From a checkpoint of a small mixture-of-experts model trained on Wikipedia.
Size: 9 layers, vocabulary 50257, 292M parameters.
Experts: 256 SwiGLU neurons an expert, 2 picks a token, a softmax router.
Below are experts of layer 5 (counted from 0) of a mixture-of-experts language model. Rows are named router (the router's row for the expert), gate (a neuron's input weights, with its number), up (a neuron's input weights, with its number) and show model dimensions 0-127. Each number is 500 + 50 x the weight over its row's rms, rounded and kept within 0 to 999. Numbers have three digits each.
Before each expert's rows: a language model's description of what the expert responds to. This comes from a sample of Wikipedia text that the model never trained on.

# expert 3
Description: Pipe characters starting or separating cells in wiki tables, mostly election results and statistics, e.g. | Party |, | Votes.
router:550555499494433437544531542442507618533550533493616471461519500545454455515528518530512575447437444529516481446444529570563563527516621477569501560530436517434592453551486366514455528527519534455393541618454452425394464466515520459533525600512582475501463528498594563459485467567463530507476501528417540547478525485473500448538450539551464473487535515561516481585472508535519547503550
gate0:555458446534497576425495507492546522566504457514570571526570458523492530511504504488535443505550537473559480542405527511394471398515463457578506469560524508502415486495499531484497556470439519513475452554440565563492450495414457584529504491530513550475505577487573438504456533557515429545511527498393555594391502464565412507487447593485471566572490556473576481567515406453416523521585
up0:538470478456483458492517471453521552540505423509636468540494499518467534505565563548504468455544451447608554483494413514517448484465489459481451572475504552510499408433546537539562510483403522527498527579527528483477501558495398627523460482438530468423537543439418407542605539498571439493552487520472479522489500553550536559523449490463430568633494544514500506510542507517482531523519
gate1:452499520488505476439539517473460468502565534431494557440437424534508491366542471536427488418491497536497465616433534433502539563445501587606491427543447498525531528479504496447455523527472484442505491604415472615474557546534513525463503531572481553515527496515448495533533497424448514580530461577405522618485523543566546435521606482522509485590478493505466501480508435542523543499533
up1:573432581565527625451422546526464435435547464511480522436587513422464533530516530504537469482507481454503563479495539529401576510480513462493542493467381532518556547450489565491557552514432536562409474410582502444511406424447480418445570560519465431456550505501479459563448472501535536516434451480486422429497426375593564523564438525559512434414423466517603499567556528511511499529530
gate2:567454507448593406567451431508565551530477518428571524520574482423574488478546362482498464430517381615573471490468419526534492544560517416497392523541524546612510542538531594456532494458518450448539519473505499573467503492475485460448490508525508425538512428574492617470533463587473492468519494564419551548493556522519535510550473507393549438500455366500507563438474459535466437466503
up2:420541504559497392460574531541527455427433479527474492527440452552472581509550644487505526426429428449569505440499527531484497508422473513547509463363569559455522523434410492510427407485413512479511478531402514556475477470488522581598504451479435443504526562483406433422567527558458535505572533483546399495483414501511544428534559549535436493571483491419441502486508529450386464488538
gate3:551467500553529510451461570494414546579596534512471455505551537560506439494582521471464594439461477511491482449390509479408508439430427459526565574390541503479455542525488505485441431431477431529474486545520554483454535548485488542509564525535485467484527457501500483445465503484500495513568463562503459580562468529438592506560452504483478527460437532489492530450581585487528469496514
up3:493449503623495469457535529525485471505534542456393455483462482462459477449541456452526524456500548462476488325484514550608516534460497444534497512492554405515475470425549569446601502447547469557501466483588528464554495527466431475497522489454459502590437616463560622580444448497398526539603481489510454516359518516584505582486454499550435452519462495495505448455543463423482458471599
gate4:525479535452522518472577512444421489523514506491505472526527483502465476527525496498523472473535475540496484476465490569585487464507452559584522493524504539554505485562469485476472582493432446501547609464496423487508472420504464434552529424439500457489585495511475485557455559536478484480504453408480421494570612538527439521513510522525477522564467488547554429533531568496517652511559
up4:509516535495465501463512448443535583484489535422454457506543518530517522436401524447552439505501543485573440554498443522521530664428502578428468478483499564587536549419423520487478469540544504491534485501562486489499563459494417516447485509463517538464597586518485478438524518479499600537528564590516547523578599480526488423526504520557466424491501495522453481501458465492526459508553
gate5:465601585513433530472503438472493498410488498506491496499478523460402426441440516510515476515388499469443468504516478459472494526422569489472510402538470491452514496462523453438504558456290458514466516439515588502554484603567496387536486514564509466490441457440443490471550435557466512541521545496557503598481483471495472489422432470471519384470489494576588496503432662530636498503469
up5:534518451518521536580488538582432454493573555446483615566502559514441530574365497475507532394515512428442475459464521474473567531596503428490431468450471510478551492526559457520469513519458427552492515497561454545512514503523521513584536544506510469455523547491519490552483503655503605470530499466576513526502436458511453510493451489516487555502549505452528477467509538513486438473460
gate6:511522519510545488535429501507406502486556429502494518490465525559442506503494562547557498520492538543612496489475516439505472347467512505510511528525518470552544501511411517476542363584399521538495529434497523497454537513487479517566508489516528455497513487519409537483482515510427534531527459454432553588451500617512507540502551448495441505513536534523496489551525489491525517494469
up6:526635518479507550578518379496575480551579445525461507437485486530556490501541431539493496512447440516568479456485515567455455501509460538514469468434590526535407451509467542499468483476611541469479581604482427609459493531569471576520545461469489518463454418474487530533607480457509471487492439564513474552535592501486544561433514440542602442505421548537427579475551554493553409520421
gate7:484516487503473421509500501463590508551535345494561523487406532555499503435515524525445486584599429459470444521456570462567421482536479510480592438509446443465521513441604494432479561483534516446445446467478473478412485553438454543480532516590449443530486410561470504506503454464433502563402530499509494538463551544432487475502363450563575412434575487554437447466586515480490440503513
up7:465494439590528533514530482510482507513466527469396490511492536519481505573522459465495502424537387530552492487507560499503536472517438535453429476485505433515505520579539559512467541535433423426518540416620527526515452486462536582456464477409507383550571538534487529536532474497506411394557487540509503560493509464456526488534493585551488457494472540494470501557518503570526518489516
gate8:481492467486512430471483461495545568487490553524512424562452492552524545563603473477460531488443388544592520531473529600508532541558494486383473622509553498484467498532524437515469456396518441564454558530538439509433554452548474480450471581432443597505466549550453484449584482499487478438589509565548502498522537515581486516534478460527505557449413640417527447608511545561589536547548
up8:506486515469483514548476617435452418485392525565485493489535527523478505559546472585524436555453582508497501446498484519498489542558472476588501415419514564597536484598540518430511543537481587498472491464459534516564419617493557511349495466457549535470465478487618610498444503453467485471503529458557512456578521512541479533567506538520479560536539496502540498495525472491485566465497
gate9:441536479465536449483425495368495478437443505414495443487553514520431460570468472467510519469572500444550642509454383486527507471541530509415566485428436513464516461515523505562497481541528554565524533551471534507359465502454496500418566469512532505444510486465476451543488551561492572457455554448467454502492602450424536590522468553472517413611447415480537435558528514501492609510547
up9:522548411436511540452511456390597586588578517593494550491564504518560544517447442512554450439644546364512529471526461518477499466512627519586459399512571543457514481516449544481580559573558466453599526439425464455484537509476487491438441520388526507541531479527508505530565458361495487414455504543540567444435559533502469458472511588490589475521394541542401484496459455427500496520546
gate10:484523540507529528482511499612504593442562535560527563498429495500502591538479513446542526413507474496444469526501540473492548489576519532473480486477480442414596503572640524453507489511514511554444465522470543533528536425494406607475463456553446506388509471517493478431484493512481430532468546525504616389493595437527541471605496545542443432534473524511539494401530555557499555600418
up10:504497488479450475508514491397488478551535478539550527476573421504470548424482485563443488509363453555468489566391509491518414501529508516530547519510494452511487459553567560511540548480456445492566591513542455512506500504529527438513530513470498512453492523509429461543536511551533496571585493511518498567499454541543500577538458534460534526480467575579447523591565477501473541437533
gate11:522509528484527552389487451486526516528453445542460549457572477469558491505534395438472562469532458508575480505479532585453576473416575525495488469387502399540464581480460507505548510530511501456570591522441442518542527495462500470429608505548491551468530496466463488511530420530502398596465473514491561503471519465492546470483457504494489525485550532461456446499526515522523520402408
up11:430472445628470537444576495441622445562466488526486498524580453466552454487521476450396497434462573498517472529429587527420474483547541475463490454463497348539586514508466455453460455503554508495562483548367463475480457484479427458481562505559523546479476517498568517510617606593442503557605556483376495497499551555471508431571616517420462527505470615499472494449538555505627439488493
gate12:647483552540531475490525462491478481458500570443521517512543527469455558524479486550525471488450534467529471457467432544481525406487560500507538464515476530502560501500537538548549485538477481544559497512391542483567478469396546470506530445432479548470523478463494512467427507468383385540486528514504376464539568435327466470499543528455525508535519525473470510471512543421483537426471
up12:451442459506472484439540480455540523445463548461505549458388495467491594475465503494511439513490494543542597423496464450576474480516540542546549450489520536588424528586476492588523447499482501478459464545477556448599448471551569471468487509531476495528422355512491544632430423514512513472473585524562497544471490425516452496484473501484535404467508498465565520512489476441511466547483
gate13:556563518415443472551516487496459503493415561478572501464414493490498520426464543468485539411559544537374523545555591473515426464553496530491473460519523469455458630452434457512525486500471487494481575560534503471485517511483543612534526541522611422485455430518436503430472489535495552555509511566566366530578421508477512525477496500548550591543520536510540443434468567481490413579501
up13:586507452507501554439415422503549595455550448512453548535532559507514513537497458479507448493454505493489422529512445484453637505403388475580461575543565535531404428520468501467584491472537502519491449455482500460498427440526427473463508537520439569572473557477444536598611467466496464450461508459506572509510629436482422478518569471481501356529519469541542517464551485583519553502473
gate14:430541591524527477519557536512559522517525547480494571460535465532513486512472537487576513495467472496361504456445457511524556471436530567542526528527453501417501496492536526503496540450474549603499579494440469421470451468550501483435559496445471335556546453562443526480468468550547461504471449511470450487477533519430598455533440454572540482441516465452460518542555559521444517443482
up14:577518453503501570533474486565561438470462600399544501534452522345565491463506548531422544506510500448483512434429576463496544473500511510446499491527508456505552458538457482462502492407542566426522463486531419390498463442579590466440439523399506478498606511498458408506504507414521469490528494471552507433418484530448460492621418522453402457412454487426503409552549449451523397539538
gate15:483506606400509532474448512443558495404477474664562500443499471472458445435433462524512500507515418477466505485529461504535513567514552555502462543587514538570531436497513420525511547533570548537538563504483492510467482451418585400563502487553549520489445443551469529465342426497511493510504554476547555475495479504510458440542473606596523573632540493511528515500407411488534509474437
up15:501452477556452519446543471502461475515528557455484520465540530582506532492560456492462465570500557501488512482527532510575392508492484451447520450504436445451462576513444608377559433447433473492449498448521549514445511655429540549477550475423433444529459442438496483499547557543545503467488446513466512537439552511498537565443516437389465473339453458561523574584506480510443488414495
gate16:550580601545528536459410513424463596554420541536507524545446485521537527510398474529472416482483499473478478521496548567421525437508501467475410491580498539459488413477508528580493499568517571409465502452514524498542476470519614492441444506433521457509545560490516493485489417501479540590453415478526416478498436529502512422421461478539411519484578434536506606535500506588396461549451
up16:476525421451477470498515438465448523510457493548504388446459454494430502522442465445475490478449494473518477449503551480486452477456508573424496496454578423537501487589540609529509629424400489477549491527481458460503491491480437496601450474555562495460472415522516466433502527505480523441528556468423476508464599499539539586529490436557453543517357402440581506528508468524521490478471
gate17:543403477515442505534534460509619472516456486565468474452548583476455450607430471472547523616501527490491475559465538528589523527406476376487558545512450440487553444381544478597482381458520544436514447546543484441414502503555485540512520539507397489488453477474466428491451506468482426479526578572498521426487444491472450534451494455511503437535520492493514487550497535507525475423544
up17:463557511568469529473523516475458572492450500454465501530525489469496484514592491481458446506517438520564477545504578525498460492517525452532419498445558500552423510515496504375468514451470520516537449534488507593466517401433437500575473485476521567436441558522544618543516476498586578526507446529577379503529504467475507521451543569500521485473487522532570513607424607441507531496429
gate18:459520435554524441551515516516518529437503438602491488552485467518526470566516436507468549565418621551515501579465607593424442508493541542396494441423426578543501472496558427489515494518513476413497605455466551547536587495566543386559597501579439430520517541548568423581452479448457522466516433492419461585520533488454531515496523434497511516410539487484472492562489522535553455543488
up18:471479399435516572525475543535518462490425474386414577460559467455535449495578624442513490436463476527641425537397433507595455574515488555471508548477477519581524503537466492504519540435456563517547515540560474485598466516454519495464480487579554477483434477435530471521564521525570479500399498419460508457461433569499415524474542507555619498520464494528534489521509461465489478514597
gate19:593500500472431538479529482546419454564454528526481486533489441474388510517557582506480545531505488502542387553551454578454506526493504474473568568451506561576564473464509510508618470573557541437373504588461527548467485426448616476537405505485395550541469434456530487485540481461465451533512517470525504387531581500544502558477673524473550385495467397480466382501487451460497537481572
up19:479477486470516535516419518474582584470564559516479579500485614587544565491441454432540411486504494493447478437555626496511553473500533480585542476529515397511443489522429498454503492462404447565525517407486462500508414564545439450482571498578576535522498438579472520474466592481523569400501546495518477547473403441486517415555427496496457634460565606552502495387432489606535424468432
gate20:469489499422578487538538451458445493514521501463475478444536450477511453657531441552516493435444522507536483530469463512571364471522515432484525467562546538491635421498494517369446493548517459479456507566486438503528447488500496506486521467489455552467535438465594505428453458557492463472527458511540452508478431438614469489519436406583567534411549538487564438476468556536521492455425
up20:472435486404504508538425480434470486534532480513499564470494473491555436491552395418517479532456468622485535553515487439544465450489496397483583423549492477477634462566563531459490507551506497422442510487517400518500522481499632469454446507525463471500488482506538471415461532490531584593536492613472505440455501437542465468462509441498553449394459507463589438560476472519514458507482
gate21:462540489515507488531495430389506441458517473503449508490464505494583425492383524570454556454510587474480537494450392479533508486466501587580493489548470553475452444551487546492566532476442445519560507585477592504549346448501582561512495544437561547494555615544497502543478551413418559516447621440563419522605538495433481487541486452507533536389524546610442550527514456437549542504537
up21:574544579361591526533584473543521518484523538558506442496394516527482537489464530477546478518494481545534506542568580509540461525457444530493536451461543441476397490470497472541476415459592531546471495468558482554499612537539600390377448512528561564476365527528465529509410509513598480566452430465391530486475554602535438502539519459561547524424499601492387543555463510423486447465563
gate22:489440451479515489526482487484551476413479512535498383506500556492481515582459574519589541525567508524542503489539482477480559498510418520574539590514418499466499533611471491640586570457413513543407478519522544451521507544433542498430490570554487441459493475507531564470535535576424519534429494435490464569482465515489460495501530493439459407556519474470511525526518492418487497514493
up22:491540469519569435554495492499426474620547474536525457444511498467507568427572468543421486404487483527442441489481439600591523454472473528499410452436540511579499492385579538480447468464527480460504514486421470479504427520488464490506573497482525502432461448477508452554451497412548441588493440394411504476548513547469461596442528555559486510481557513470550537488549576483529474505499
gate23:580495436523483514455502553455543503500431482487500412480517544521482552495517521443447518467348491470519525519427459526458497477557548560495466466558479544441540504551444525569544545544506485523487461484513567526481450449563561499428478474542486502522444534439521608570508456450475530432461346607522552492603529441472461445588470491503532447492396552479453486528555545541549521629507
up23:430462568413467510551557535523533428491601527435520567563520389528502450476482512554622500534623484541480453510511616534461472522460522384484439578462505457478476444495490450435513583482463542475430545495497424505500522579370409553420534513464504538395490549501507459482446427523467460544508639488496482472495519558494537580468466436469477612433603426448546591495414491475540467464429
gate24:483529464502533448474525528464524466499602502506467508448516563440493458583485504465562534569571473404477476374582544557556582605457541537472568523493608437515427490447457523568495396581424527390547529542500521523515466473564469554418487580556541484474464505498463507583471474595496505441513577532543577457541567478549460520585525496550389525476463484504521523594523523456461437537515
up24:519449514563570459512523551498512491463486461411456430512596518518464562556435394485485493404474542555543491516477413479467415535457566547424569458487544410600496384484441541494428547469557479606518541483483560488464498513473492523493476530603551485443500487483461517499484558637473553517431503400483583490458527453465507550563543436523526468453517493637513526534506460380428530480629
gate25:484517540470446501428447459599534520529449586401482561565503497586480493401444481524585515541531493511568542596431575437374467481491433479563543579479496504509497485474522417493442487467447467489520523517416515431450459579410439539499426490552552505510540525542543385527449506514524466527492364505519414462505504481490457448522402523459473571552561509539558443500561594494548519460450
up25:472473463390484447535539561437489540502481570475518517433459518544424496523465527515466554466545457475493511486574507537505399516546533478463586369438497438493569464510486521486503499466461500484509557490520461471510565499533617481583578486455486506449514520432496496426555472485488476373528598508461630561468512505515577443592494475525471568505567544626532469482513500532427574407600
gate26:515433547430625502553519495430564414511519524532665535578535560472518528556561513515598446500607545402527567454412453495420499486491526512573583503485449437537419554537584510384496427514609473434509487527503485559503628523477531488517445507470590537567467478527640488535534595469490518460446480547516580523545479528411571449408528497481449541472458509504467416615582512502478493468390
up26:433360539438653492479448468411540529531467517575569529476532550433602488605463530525528482574535539471495472471458474528442533597437514461538553512439503498568427542473582515428530402503562611420443532530455442490502515539514526484575470533481580411451419509592537495522499486454480479515474489604510551449517559488365501490473525581475469501449489477523504466544478530457418416530388
gate27:496598411492463464545451494570573563514441471403530435507492487588474561480451561502515512459470378528499444542490516472490458507478520479514445517545485604345536515522460477488444572461486478543536520505535458615502524567526474629429402480463530616456455545439502475542549494500472459578460524500453509406560489483377503446491497508569458533493509432539452489498511605490534562493482
up27:494452383521540492542478487542493387450566530520494448508571504352577513522638442494476556427554530583444477521489577471587529497555556529517477461468508522510468443455507539558557582513477496285448485497562411494468451600535541501482610618434431446468475554569469521525572567634567452402597464547549451476505462500436525574452590463397552389482527566472473500481444477472568507514470
gate28:567516411528412467465507410545509597496482445603439526482578551445505562519559421517556442427537493578474531430437555521578425529532472539585466478451531419443448520530467532468535446430560561493449456505528480534507473537504556483464402531454451472425503572499512523490607551496439565533533523573451521545576461461482542457532511478462565525463530419482501483409480534467456530441492
up28:440446525526550458490516394473479406471441470436558560534462463521489637488450555513535490590400526507564486484489487520439396468492439503420469498512444553570493556430493494555473614501513556551459439452410484526471503405465518540541485563592546569503429528480534500446506431480453455554494461509414521511505528489425420501440424489453544493525476569504478467439450502522552370506496
gate29:601468479476388478527500548505531428473511546485566534505409537538516508544574488547464481420608534440469528447523509540473513449538474502444550526609497493512506513488407460523479453499509463456561612511477385449497497498503438510368402527476391545548522390520506530553471518525449453474542556638519507516440526536523381494443497554436502498549497513496547510414413562493585461547571
up29:450534569497507516459453526418449539401453517630513400532503480513552528512496526451535552449458467612466427536503413528490526411548515501611523491438535498529439526437476534512567555499397563569468426482422567549510445551497472488520554380551515540550499595482540521434470484528457524552465499426579563545537498521428498566568499479459581523557604523362494444531519493513524622471443
gate30:632536464513540408561521503474618456534502438421417447611454485496436511535479490439446533548456525496481491504474533468542486511499482514480467526467619546593483509544483554508502552472597479494479522558499572465492525486533550466525499569498436558435515523422501505499463507438467588500521454506438528582521536463422527561448533535531516461450550491490564476444524469599478471458455
up30:462458499452535430492545482500564479493529502380522449421557509410449462476497471431444512509552496522490482517540421425681548491537523507602494526490612564482491545481508467480467492432418484446528502490515543505523530568491493455671485530515431462437428476460536509468525462423537567485495556472560478505538484501537503430508539464442515486439446445521373505479519445442459476474464
gate31:501439441491510550482542557381507496529430424481467428489521442468493520588514455493460495504457472484504487492557454530459573499529539526541479560507535426389524474595464433517487512551468494520530573578542427460461520495482548515472548464548565465484485579519514523466478537495472485503468522470597526427529504487585468382568523511466487576438569396444467526449428526453485422432527
up31:597481463577485390495471496501505535530474435478510425566479442554463544547455486509509495468478414512490555505542462562524522505449499492431500541538580578471551519582488455552608562567551505514549638539506460510440557546460518507490632506435513465495536510460490429447489429495487597540501507598562501446528493504529387475601479511440519571468503392438587574549445473534413475478519
gate32:461466482471542514418494547531534548506496460512542522489515413362519510500505469545505494478460512541577518449444502559447549545561621497464581502386418503409469479504532544493527455576565567532490601511511531471442476534477477451512404563485481539457582541469476497487480458592407460532438457487564520478515504492613535514412510491455471435513525442571505599528479487517488516548513
up32:468440519506524445467471578493511469441445460457438566504482623450525499469546482561505534457365409500469436552562569553478421456509448534422440489580564377529506456495576476534411493459449461485548448588512519536579539499559506568471541491442531502591483476473513461463506580488466518510479478589455508494478473489586401465522510468534511634523516535470548457552439438496467443515482
gate33:440566470343482479529526466520400525477541452601506503485524532447508528430506506545435544489557503586482501536467485516616568627499470438461457497547452500586520496421517467547460520421525552434522480440419416416481584479530556524513482493522534518399545505497548477459441543484503582531512486422506560322448519536478498506523509549516469441401506539528511515532465528479601559501548
up33:523573514423468568533504535646406524521495531467540490473548397569546443502489514567469599494393517506504581510471561505471492548508473544454491443517471537467515504413457486463478561496564569526528537438458514553474561552401471493461513463581475473506451496533543547486558431532486526499550488497610567484424459524479540504528449470496518459442471459471451493433469507535534573495563
gate34:548479418448553528466403590451489471490524534550493484486646504460557581528543543555488486486562482496558430499448431529541471522568482518457480426497453409515525389496567441552505504536399483517543539559520472485486516553458509511416580482577470449529577536583432539495536541485549547490577489469412535494455495576464469440449557435447522481505583429514456488481497432488446465482523
up34:454478575408479489466439545438540541535501466536481388510480482385418504521399510464582485496571450516471451528464573579536494485484498471520435524463510524430534611522507542524542539498508543547607386487462538399516564462564483526468474442466405388510507446520480445471457529594484454462474575526503446535510494445464545549556463515504497525433470556490498495501358559472397572532483
gate35:588433568445580573396493500472488438492504394456495537510575524506527493513483525488529448515518578506532473565509498499558444448500501394480513447590512541510554506525495531476486455401520502566451508520469460437476535429506507519447501555441491563554555389419515531464557570492497428489552487533602453547473524435492509599538546490494469530534470521373510471497530471528519466474503
up35:519483426414574499472505469493530487511538408502532524444567506495628512560598452494431442467513558480579475439509510434509532481456557540440524515500573495502474480492503487471568472545399557480475546438461489456343497506486520552563509464430473618521504490473475595499507448408499381487578492542553446615494506422520486512528496517499450597514467557569586556486602541455587407471503
gate36:520648557500540424435480568579457515451455534465560524525491537648484474576496530500502390510542439519456508484481546542436607515541425482455545481520521501510504553519490454508460480474504569542414530509498534497533408532505520591451488516409427491502482507493384530493443484508435570519513538464412449531466487412422520477427515479524502481419418535527503600456457472436435451488472
up36:527486527515561489463507462497438452470516464519423374503428445578507418416497439467539449502507484493584482566413472562494549497516556473501485526510564487548447496518496500550496477469549573492453546487534500571462533534515445612480529501441457478433522448486547450505482536482416434537487489435530552497448588517497544489504495474495542467454522494610508476517598551455577479508553
gate37:566479535583504530567599516531469541466510478546506500526506456510553507523512515486599540417540546501432549476527439423548525424442455457458397535570491438441557591549597536543464544443620472545497483460520584438422420560450448534481511482485496496460402516499495488465502531520574467558460543521523468470428460532432441468526430461555507426439556414505564482450455490596488541508485
up37:508567455527468448544425372503501484543383569539510565469484496479575386454534546573410474628552470573533472519451525531519467540580504499522548413496530619439434471443456499488459540563466511427525445532517395530476534496524439487508523414506462480490583478551488531495454434490451547475536432442553512538571510486511531523474533496438517555642351486511477503503489406416534498494407
gate38:494569518513527565567414614513626508406486522499542414420455485526501478501573521561461526457560540440600554445544563465437468523485415574568456527585432502482485513471378438554470464528474501498591545551526471476476441403527514492422404463477642581426506518562471414593400578474459512513504462428424470451588379486493476542447460566517467505490535589564430560480541509512467497516449
up38:587456481553517606562471544568529511462536498479560527509498559563481537496510557568505573514551508421577496551566544523463544512533451408497516439556528516532472516405446420506578500465555518519514444496493516471486463477593544528523400547522494571488499547470548545474462504472493577499419483415420412484507451468390434496459529487434532562439513493495529465482509493533450532495475
gate39:538490387451428436566515453537526399525494511506519470452531416439522554596593515484452491498505491500478555514502577567507536422540461522499519508492587536507452497512502447494504397462494452569533548543487492586553501509432434494467463446472502418418482424577511527548505495577473488541524555440495504515436514472453528406549482487431502503635511534449427558416514563521487502540489
up39:599482533545547495450543533458510549543513494543514516424472470508486498401454574435549551524469502471541546504460440498435453567535533631536520478532449373566530555486467530536540529515488386520486487486482515506412550408493442408520474525505452552538549543434469400423476596447467486507532457440469523415477554558578446517464500422435411425459542511525423490554504470525499511531556
gate40:585468440473598482576472399592560491499560511492471540538515465422539447524585493442559538516465598500540521421557484539406559528501596496492469548565522513550467487554518503513535435579564568474534530542498496483573464493443563514528531486525457494587438456474538611512530517513432561527464498426408521445476558558455540557508415508490408590462457409574563526476616505551486493444533
up40:413488526453492425493539554456494475501405526492550470528408500513499553580417525491459407502482492431486548579405387462623546473454527507512392424498478430571486485572483495559554586526539458517466543489400509484394566438462431532473488454578614494551504517473517518489478572471530577567532489499532592475504505519565418466510548528452494623573476490442504585473587487490412483463473
gate41:530429568441554511519472543462562564456484510492532473457551477471377498516522553539585549426480505495451468498535436477523621534515502469539546451395458423523499496429505497519526651394504543552496549497431441472521454586513387451582508616477486471461539503461494563568464529527495549517452488491555535482448520473459482530502429552512491441518485488568463526495528522547485549580465
up41:515526458528585544519524562532457480440501537556460431525474364557426547522506627499535468439452569499543332495515503478593566525498463465538539430480420439501537524479526470547540520499483509479556468498418371519456408544404421415481470522381496443537555493535459427517528548536483474458445456545532563527558542447384477501518483465486488482512498476466533487561478482589458560511539
gate42:545412571521522473524488517363446461462469502569434461473482469513522573523554484486525507485548503522516538431478514493528440484526471535454510501560504468494435517554463403434421577477530504459496533530491475520491576458502589390389513439493501517506549564497483485451471458584518444483424493464426507522491472555482503437549583577550536513582513571542487576432433468550439526507467
up42:386507486461477523339525496526490465543529402406528561453481562464456473498560424503524558523393501514544507487516482500431573497427432433540482582464505546470574529480535586500577410534510523468445487434503493523523458508464481514580450572462516542490571462522598517519530468433483517514472527556627526502452486437520526565440445499533456514550453463589537416528589572444546446442544
gate43:536522508479487527512555520491460509551417524446497557565500507418521369486479440507505475424555567431540547534534461426507482481536578424458541475517465504346473540408458452512478463480386456585533509530521432485414523513547533464541372556467559482531486535447539510523405476603439517508513512472516421508527436460483441548587588485506572481484448453493480477556487577509534437373432
up43:450568461499492415509457502497538548455489406526524433505471465586555539532486532487502491528526505573549380491458456480523532480494466556484480554522548446598490467521526500492602524528635462529458517465450598460577530546450488541405562405546553465463486497602399425455574490469512464526440486484489460464484470493501556515427422516508586532524509430462579539449492438461522531502560
gate44:497559483386560496481464416455493564477517547495501522464501475524444464573571451593529620453494392557524557577428497480532519517529437520509463577441421549444398446475476429471476444483372455550477541420511529567386446503534532467553497467463590457403504495575477505554475483461431516517447447467532499535422434394462512593583492597436494453517515487461544479470502496524494508490478
up44:497587538415551492425468521520526590556393559425545457546537423483492492556496425527442443454456408504501563499454604544482480460568490462481517434388330489501521487477527487470458561414479494563487542497473502586475459536469506552438511428460445474470489484557473467534437547454486544411483475514440592516505423480502522562542512474544450507627439511480485466441592505603472552416577
gate45:520537496448509445518447546429517494584474512464515511440509460506546474508488571438488511450480486469559493436498490531518507549511438514502629539478450471557506472588470441533540564451486405446551496550434572519408511442459584558568557581492468491598546473535486585421568478583475514578531568478460515505571506506412452487461494505478470514573552463417409452462457504363502545507624
up45:440437486461540473420475533419528454519457455523491484525461479531467565483515550548465543505496517595572453507471488484504366523552489550506559478484452491470435458515517509520547419430577474615494526476526533503495520444498499463533509472454550488461505532460462534456485487456499654548529573519483411526435453535637518511617401492497428542499545578576446590483442508403473521520563
gate46:468536530573453505552473585460566495573543463518484584348575478473548491454542511562540437438441445408471488470507533429494543441495488440504502488502436486483516511436588494484431474520452479489463534534351518541424515537476556452425523444514559508493482549435556411489454522499458468425489442503442554519507569556533435558624514374569516451527433479465496481523397517546463512571514
up46:513451538536496560493556497490561483480470379462542493482438461516479463521483527536491443475588384480586530514492512531440482439511538555523553499504508587485495461508482395489580563516470471468497553518422563464497584503494539595447409599401504430530564542493451491514566501591546564529519635477534572504424551517469482489617360457494519446507477412412389508453551552446546516553429
gate47:472529458444448487591496404545449485501508527425552520540528483542491498522482548499547491542505547530533510522442597621431450514533451417448513455391497470493518438403507485512446493463550533520495529459465534596438516507352578473525519395585470436450378531581512522492471512493478524524507489511476442575492609513552424553499402482514539500553518491485474441670536512446451638514561
up47:496530569535491496484485383470493492579462454448485527559547570469532554655539410499489540467474487510454498564518540481498522482480496441468495425484490409531447532515559445429457586464464505464491425507512502437460592531562568541503498462483531543520405541618511567467522405629469485455556455527468513530443526461527474480484491484548486539516514554515456495470390551457451497589527
gate48:524505435532552493519531526461403554409483505509484530480522518581476439534535579425450504518428421445475524510498452454514501623510472486473589449514456495505513538445576600500496498423505503414518451502544503446548500418505545477425435395460514531472377519526531505509450470488522526517530581453466482484463600527513434418578478432482514473472530488546468519521461438508624584520490
up48:520618483513397550419441470652554496529543456474405510465600501510547479486457460518528435644548522494454476550483535474530540465442534432462538531534474534524498461422570543495503518548380413558511497441522475621512514526423562449531497556530468586457531460498509458519525544567406503498548490520490485412518433521501433525466488506551486544486588526473465547480537471447447462439482
gate49:559400509540519414481555491564421516574560531425570495452471484429466541493477608458492595462455562520512552466422562443538450491505527435557592481514539519554512460514476504441537484563487503547603548517523468528535546513488455520619468587392573450605440480524495475539438486469555482560500644505587529493524581437527513470493399553594433487535450563489540498464653516573479462569437
up49:548512523505496484439483525568423522568536458481512505372498477473471510457564572411517555460507565496525546487511492504472532502417417428611530526530528519454488523420424511496524470585511463442541560484522396474498477520438443506580486459442504451601496471471479464476471494446429476597528582514504507533593529481602431522491445526528472450658548513518435461498515502566428543531427
gate50:535433612516538531483515498518529505592547496442471487588530448607469515487410447418516603510521487417429514482448477491468499525493462438484483459532392449504530448505519460511554504436474515535482502423494602540464508529458492637464405486481484486485494556544587462469568512533491510514536491514436485505588535551519476473521550380525476564566568573508554595565588397538500500553542
up50:366479433454451573502420464464498476477514543500485504412466532493387533496507541454457456454505502492558457506615465443539560458533575536511530522489547500487454512522497514484540564477482513449460503464533523416507543480487510502459506520473518460528550479480478508583548517560512547488437520462528502464551503503495475567513500528463447386555435547517466405437402467497473522503472
gate51:569425474457395516473496496496497547541476472514435471504509507539502553481492425598470543542476479492544522483480447373444447507470434523647541521544544434469582461498522532487498487450533514432511538508469594546469375505498485507487482508410513433410468527440496544502519461552503481546472461527515500591508468541476567528473581510518532547504493468613436485566522551443416443457480
up51:478459399487566451512596541496531460537623487471449501518511515437432593487522513506489546578523503525441423478545524416460466512505438469489487486442518521479548562619508517554537568407480492419447515493426496522604445460426479504498419521377512458429498641438452465558557464492464464475489517436534522552506490547470541505508548561555554461494451447660466523538483510518476494492517
gate52:491457507581503512547549439459488544440479539421537382538489411542432464590568538515500512524433495467495489577490506510404438554408541480460557468505538558429416531490528492475455511511549422546498506480478473530589557397511427543474475454455439553507471560515434567439533526447534471603508528455428526493532533487536462525553531505490544479473494548478493616539468496462501475492498
up52:494561464466512554495497521424498450500500516562513489558392521456499470447466531476466562537538596555494539505539475553513521467515482450528511455497442508431600473521483501511490494525391461465492506545594442531478476524582551503489485583458514460475489444478546497463502519444465476421443424547567538471464493580576454519379490555509482514482465438540552480449444511600531463525507
gate53:474635526530452522519406425529475529485482515516405481471492478432504603536466523473492492481508530441497501521429519419507606522483537415558568553556488444470438487488474472493539555413509471566480570451465488505416489448492483509529567490572622457629510508548528498439559439540483461503567455496493467536609475469570463440524509564508534605384487552517522503437532421538508544534453
up53:526532506539446449415499467558520531457521412504511501511508474534587454548580455569563546438435502424590421501590509537579444479483527448572521476473525442498435629532488502548547524499410499449486431577490466606462473573584538486470506585524468590520548459495516466492562471594415474464497549494472425545442468535517601369499531478533445503495514460486483581450507550596538492450501